{"num_hidden_layers": 12, "hidden_size": 384, "n_experts": 16, "experts_per_token": 2, "d_expert": 128, "d_shared_expert": 256, "hidden_act": "clamped_swiglu", "moe_layers": [0, 1, 2, 3, 4, 5, 6, 7, 8, 9, 10, 11], "router_score": "softmax", "normalize_top_k": true, "routed_scale": 1.0, "balance_loss": 0.0027, "balance_bias": true, "router_noise": 0.1, "router_logit_norm": 2.0, "init_std_router": 0.0363, "lr_router": 0.00104, "num_attention_heads": 3, "num_key_value_heads": 1, "head_dim": 128, "vocab_size": 49491, "norm": "rmsnorm", "norm_place": "pre", "norm_eps": 1e-05, "positions": "rope", "rope_theta": 10000.0, "rope_fraction": 1.0, "qk_norm": false, "attn_scale": 0.0884, "tie_word_embeddings": true, "parallel_block": false, "init": "normal", "init_std_qkv": 0.0628, "init_std_o": 0.0628, "init_std_up": 0.0628, "init_std_down": 0.0385, "optimizer": "adamw", "learning_rate": 0.00054, "beta1": 0.9, "beta2": 0.98, "weight_decay": 0.18, "lr_head": 0.00357, "max_grad_norm": 2.0, "warmup_steps": 373, "schedule": "wsd", "decay_fraction": 0.446, "decay_shape": "linear", "final_lr_fraction": 0.0, "batch_tokens": 32768, "max_seq_len": 1024, "doc_mask": true, "train_tokens": 347000000, "max_steps": 10590, "dataset": "wikipedia_en"}
Below are experts of layer 9 (counted from 0) of a mixture-of-experts language model. Rows are named router (the router's row for the expert), gate (a neuron's input weights, with its number), up (a neuron's input weights, with its number) and show model dimensions 64-127. Each number is 50 + 10 x the weight over its row's rms, rounded and kept within 0 to 99.
Before each expert's rows: "comes after" lists some tokens at least twice as common just before its tokens as in all text; "gets" lists some tokens that make up at least twice as much of what it gets as of all text. This comes from a sample of Wikipedia text that the model never trained on. Tokens count by the router's weight.

# expert 14
comes after: " ", "–", " (", " such", " List", "age"
gets: ",", "19", "20", "),", "–", "18"
router:30 34 51 45 59 51 52 61 58 63 50 55 56 39 57 63 57 66 56 49 42 63 67 41 50 54 45 25 46 25 47 46 48 39 46 35 44 44 60 39 44 52 41 57 45 43 67 41 53 50 44 66 39 34 29 25 53 28 58 50 42 53 41 29
gate0:62 69 54 37 60 48 47 47 63 46 57 51 53 62 56 60 51 40 60 56 46 30 54 33 48 44 52 49 54 60 58 45 55 34 39 61 52 47 55 56 48 41 65 39 52 57 33 40 69 56 55 52 44 56 54 42 28 46 56 54 38 54 46 36
up0:67 63 46 57 58 48 60 50 58 43 37 51 62 37 48 71 66 54 37 57 57 44 59 51 55 46 68 57 61 58 54 60 38 61 59 52 45 32 48 49 50 60 66 32 56 65 47 49 54 62 51 50 41 44 67 52 27 70 53 55 43 48 60 51
gate1:46 50 40 50 48 66 58 39 57 44 61 34 60 50 62 49 59 56 46 81 65 62 37 64 47 40 60 61 44 50 50 43 50 42 58 43 53 46 63 52 50 57 50 50 47 43 56 36 46 40 52 61 58 53 47 44 48 53 54 47 48 38 54 47
up1:52 33 33 50 46 37 51 34 62 51 50 47 54 29 61 58 35 64 52 58 60 64 41 48 50 53 53 38 35 33 42 46 54 57 52 27 46 67 61 41 43 52 36 60 38 64 62 70 59 36 51 56 69 51 48 47 52 66 49 58 49 44 48 45

# expert 12
comes after: " ", " the", " (", ";", " for", " United"
gets: "1", "20", "2", "3", "0", " United"
router:44 34 51 46 55 39 49 48 52 51 57 59 68 40 40 51 63 38 45 49 35 49 59 29 59 49 53 55 43 63 43 51 38 60 55 57 40 53 56 35 28 49 57 55 50 44 47 46 52 57 43 25 39 64 52 60 50 51 46 46 51 57 61 53
gate0:41 32 57 58 52 49 56 43 38 45 40 64 49 58 45 59 56 66 51 39 41 57 69 67 54 63 40 69 45 55 55 58 39 42 53 43 29 51 45 61 53 48 33 51 58 49 73 53 54 44 61 45 61 48 50 47 37 43 46 66 53 39 38 56
up0:52 50 24 48 41 45 47 41 44 67 50 50 58 54 51 63 49 56 36 51 49 55 64 54 40 52 58 64 51 55 59 42 43 58 51 40 31 47 58 61 47 33 48 44 54 53 55 40 43 42 45 34 61 52 42 40 46 29 37 58 39 38 34 46
gate1:61 62 49 63 43 34 47 60 57 65 19 72 51 39 42 49 32 44 45 63 40 60 51 42 48 50 55 48 51 47 49 40 56 51 26 49 55 53 51 46 59 46 51 60 38 68 48 53 46 41 46 55 59 42 58 40 52 44 60 65 76 35 62 54
up1:43 32 67 46 50 47 56 49 41 56 58 48 62 38 48 27 71 61 52 55 47 48 60 58 44 64 56 52 45 41 50 52 62 46 31 35 39 52 34 42 59 55 32 49 39 66 45 49 44 34 55 33 56 47 47 54 45 64 40 49 42 55 50 45

# expert 10
comes after: " of", ",", " in", " for", " with", " as"
gets: " the", ".", " and", " a", " The", "'s"
router:59 55 56 54 58 54 47 22 45 44 53 59 65 50 58 53 57 55 52 49 50 70 48 46 53 44 61 45 49 63 35 49 56 37 54 52 52 52 66 43 48 56 33 57 44 36 39 60 68 64 51 54 43 44 58 48 57 50 45 56 50 30 40 44
gate0:49 61 55 68 64 52 38 15 45 76 58 54 51 42 47 35 64 58 43 44 36 56 41 50 47 41 56 66 57 39 41 36 47 56 42 48 59 59 41 43 29 61 57 49 42 38 50 56 47 43 50 53 44 56 59 36 44 38 62 57 66 60 41 63
up0:52 65 58 54 46 47 43 48 45 44 63 50 51 30 51 55 43 55 48 42 42 41 28 39 58 38 49 51 58 46 51 55 42 58 47 66 71 56 36 60 50 62 57 54 52 61 51 52 47 47 53 58 59 48 62 55 27 43 52 52 47 54 49 76
gate1:60 33 61 61 44 48 64 49 44 38 61 60 61 42 58 38 49 65 46 46 59 42 51 59 45 56 47 50 25 48 56 41 44 69 54 47 35 60 49 54 49 58 59 43 50 63 43 53 62 61 55 61 49 54 55 43 48 52 39 44 52 50 47 57
up1:49 47 47 52 53 58 48 52 34 45 61 51 85 34 61 62 37 60 53 46 37 53 50 50 38 64 35 50 36 74 33 40 59 49 53 46 52 63 65 51 49 47 56 37 33 48 56 56 59 55 51 47 43 37 62 64 43 60 44 58 52 28 55 62

# expert 0
comes after: "20", "19", "–", "18", "′", "°"
gets: ")", "0", "\"", "1", "2", " ("
router:46 56 51 38 35 57 43 52 48 56 51 58 75 77 41 50 66 51 72 48 52 44 52 56 48 45 46 68 60 64 31 61 45 63 59 46 59 46 56 51 65 57 68 48 60 40 56 47 49 49 57 73 37 54 42 57 47 32 58 47 29 30 39 44
gate0:29 52 56 54 50 40 54 65 42 48 40 62 62 47 39 56 53 43 61 53 52 57 52 39 39 53 54 74 37 53 66 44 60 61 66 58 62 61 44 56 55 55 41 50 60 43 57 61 68 44 41 56 40 54 50 67 58 48 35 48 49 60 49 32
up0:39 44 57 44 35 47 43 54 54 36 59 57 56 74 64 56 36 44 60 49 50 41 48 33 46 55 40 46 61 59 56 41 52 41 48 68 54 62 46 28 56 41 49 41 55 63 44 48 41 68 45 42 33 48 37 48 47 48 43 62 51 52 45 33
gate1:68 59 51 44 49 55 48 36 40 61 47 52 37 59 56 30 49 43 51 46 52 45 44 62 57 47 45 43 50 67 55 43 68 48 60 54 57 54 54 61 54 38 48 42 54 68 69 46 64 50 43 60 43 39 54 53 55 42 49 42 63 29 44 52
up1:51 61 45 60 64 54 43 61 33 49 47 34 62 68 66 54 48 48 66 41 45 73 54 50 39 48 40 24 47 44 52 42 52 21 52 50 49 45 54 56 49 52 37 32 54 55 52 37 60 52 32 50 68 51 49 56 49 52 48 39 67 44 52 48

# expert 4
comes after: ".", ".\n\n", "|", " |\n\n", " that", "\n\n"
gets: ".\n\n", "==", " he", " \"", " He", " |\n"
router:63 61 30 44 54 48 58 73 58 49 47 36 39 58 51 31 60 43 48 56 50 67 29 75 45 59 49 49 59 46 44 49 42 63 43 61 46 40 44 41 52 60 57 54 44 49 66 47 38 35 56 36 35 56 48 53 38 55 53 41 69 70 50 39
gate0:46 49 39 39 54 71 64 32 38 48 59 55 30 53 73 51 36 34 45 50 38 45 46 34 51 44 49 58 47 55 43 40 32 51 48 61 69 67 67 38 58 78 52 70 32 45 58 44 48 43 57 32 60 61 70 68 42 51 57 56 49 47 53 42
up0:58 59 45 60 52 42 54 66 70 46 46 53 51 31 58 45 64 39 48 74 52 59 53 49 47 58 50 48 54 48 47 47 73 36 47 68 60 56 59 57 31 49 57 50 38 44 43 34 40 39 40 30 53 52 58 77 63 62 46 39 51 51 32 44
gate1:51 47 55 39 53 55 46 55 43 77 51 65 40 50 42 43 60 48 40 55 72 49 51 39 47 63 38 65 42 60 50 67 44 76 55 41 36 46 43 46 54 53 69 56 60 45 48 43 46 40 44 48 52 50 41 50 45 46 57 33 42 48 28 39
up1:57 50 53 45 51 51 70 49 45 57 61 54 42 47 49 27 58 56 51 45 69 60 66 46 36 51 44 63 45 62 63 63 52 60 51 43 36 70 65 50 69 39 45 65 34 48 41 55 55 45 73 58 54 59 80 50 49 47 36 61 36 51 35 56

# expert 15
comes after: " |", " ", "|", " (", ";", ":"
gets: " ", "19", "20", "1", "10", "18"
router:47 73 37 44 50 55 49 57 60 53 59 58 48 54 45 26 41 53 41 31 49 42 27 53 58 45 44 64 37 50 54 55 47 58 68 39 49 42 53 43 36 49 51 43 34 57 64 53 48 55 48 48 38 53 62 71 44 57 37 54 61 58 68 60
gate0:44 39 48 48 75 47 38 38 47 31 53 58 39 62 38 47 62 43 56 47 55 52 59 47 41 56 25 67 62 44 35 65 43 44 51 61 45 34 54 46 49 45 58 57 38 41 58 31 45 56 60 31 45 63 39 27 51 55 52 60 54 47 61 41
up0:49 58 35 63 48 58 53 63 64 44 47 46 37 32 66 47 71 52 46 48 33 67 51 34 55 52 54 57 39 43 50 66 46 36 53 56 35 60 72 53 56 53 48 51 52 51 53 51 51 68 43 63 59 62 56 40 53 45 40 60 41 42 49 37
gate1:65 45 49 44 46 51 69 43 50 55 43 31 59 78 55 44 53 59 56 52 52 29 34 44 29 35 41 44 41 41 48 37 57 53 54 34 40 55 52 62 37 50 63 35 46 38 62 57 50 17 56 61 44 45 49 46 54 42 53 46 52 65 47 58
up1:39 48 60 29 42 46 66 53 33 58 36 33 46 57 37 46 45 68 65 56 63 27 41 32 38 57 55 51 44 41 50 50 47 52 54 49 49 31 60 63 41 67 66 54 45 37 40 60 53 43 35 54 45 62 48 46 53 52 45 81 47 50 59 47

# expert 7
comes after: " |\n", "\n", "0", ")", ")\n", "1"
gets: " |", "|", ":", "-", ";", " by"
router:40 46 47 61 48 53 68 50 50 53 53 60 52 51 52 49 47 62 56 43 51 54 56 56 33 46 45 54 39 44 42 41 51 40 61 59 50 57 52 52 49 51 43 60 45 40 53 46 57 59 27 65 49 51 51 47 57 41 47 72 51 27 32 33
gate0:49 44 56 30 59 46 41 39 44 68 46 68 60 33 37 49 56 47 55 41 49 48 51 49 55 43 44 41 56 38 25 31 57 51 45 64 48 69 53 55 53 64 61 41 60 66 35 51 36 59 42 36 47 56 52 47 34 57 56 52 53 52 52 54
up0:56 68 37 55 53 36 47 48 40 58 62 46 48 59 49 21 59 55 43 64 45 45 62 46 71 53 68 63 59 54 43 37 31 55 49 61 61 49 41 34 47 60 58 62 61 43 50 54 42 59 53 51 40 50 45 48 47 42 55 46 36 55 55 63
gate1:64 49 60 48 57 39 51 46 66 62 49 55 19 43 65 57 57 60 70 59 52 48 31 44 36 49 53 43 53 50 42 60 45 28 53 55 36 43 46 57 72 39 46 41 61 48 62 41 51 59 50 52 39 60 39 52 59 32 44 32 54 53 34 55
up1:57 46 41 58 52 28 43 60 39 55 44 36 50 49 49 40 54 61 56 45 67 42 49 35 48 46 52 50 43 51 45 40 46 45 49 52 46 48 55 58 59 29 42 23 29 65 63 45 52 48 15 45 56 55 44 52 44 58 22 44 47 51 42 39

# expert 3
comes after: "\n", "0", " |\n", ")\n", "1", "2"
gets: "\n", "-", " |\n", ")\n", ".\n", "\n\n"
router:57 51 45 51 64 58 77 45 47 60 66 47 38 54 49 58 33 53 47 33 58 58 60 57 52 32 45 47 38 56 65 57 66 44 66 52 59 47 49 53 52 37 36 45 47 71 51 46 69 54 64 41 64 49 56 45 41 71 53 32 47 49 54 41
gate0:74 44 71 47 41 38 40 56 57 68 49 77 50 63 53 73 50 45 65 63 46 36 47 60 37 61 56 63 48 38 50 40 56 55 49 41 64 42 57 36 42 58 62 64 54 62 61 52 53 63 46 37 38 52 78 60 56 34 45 45 49 55 49 40
up0:60 61 54 47 67 63 50 58 56 53 56 35 55 46 59 56 40 36 43 66 69 24 56 48 47 55 40 33 41 54 40 61 60 59 50 58 39 40 59 39 60 26 49 58 36 43 46 75 57 55 56 38 57 38 46 52 52 51 34 46 33 47 60 58
gate1:52 57 51 50 59 55 44 35 37 43 45 56 64 36 49 59 51 47 44 42 47 63 40 37 52 64 63 52 32 63 38 36 34 41 54 42 36 48 46 51 48 64 52 80 58 55 51 49 21 68 62 49 35 42 50 41 34 47 44 38 60 36 52 59
up1:62 58 54 59 45 45 44 62 35 43 37 55 60 37 66 48 50 56 45 48 51 63 30 39 50 68 44 47 37 48 33 47 33 36 46 36 39 43 68 51 41 69 51 64 58 49 50 48 43 70 58 49 38 49 50 52 35 37 48 54 57 43 42 63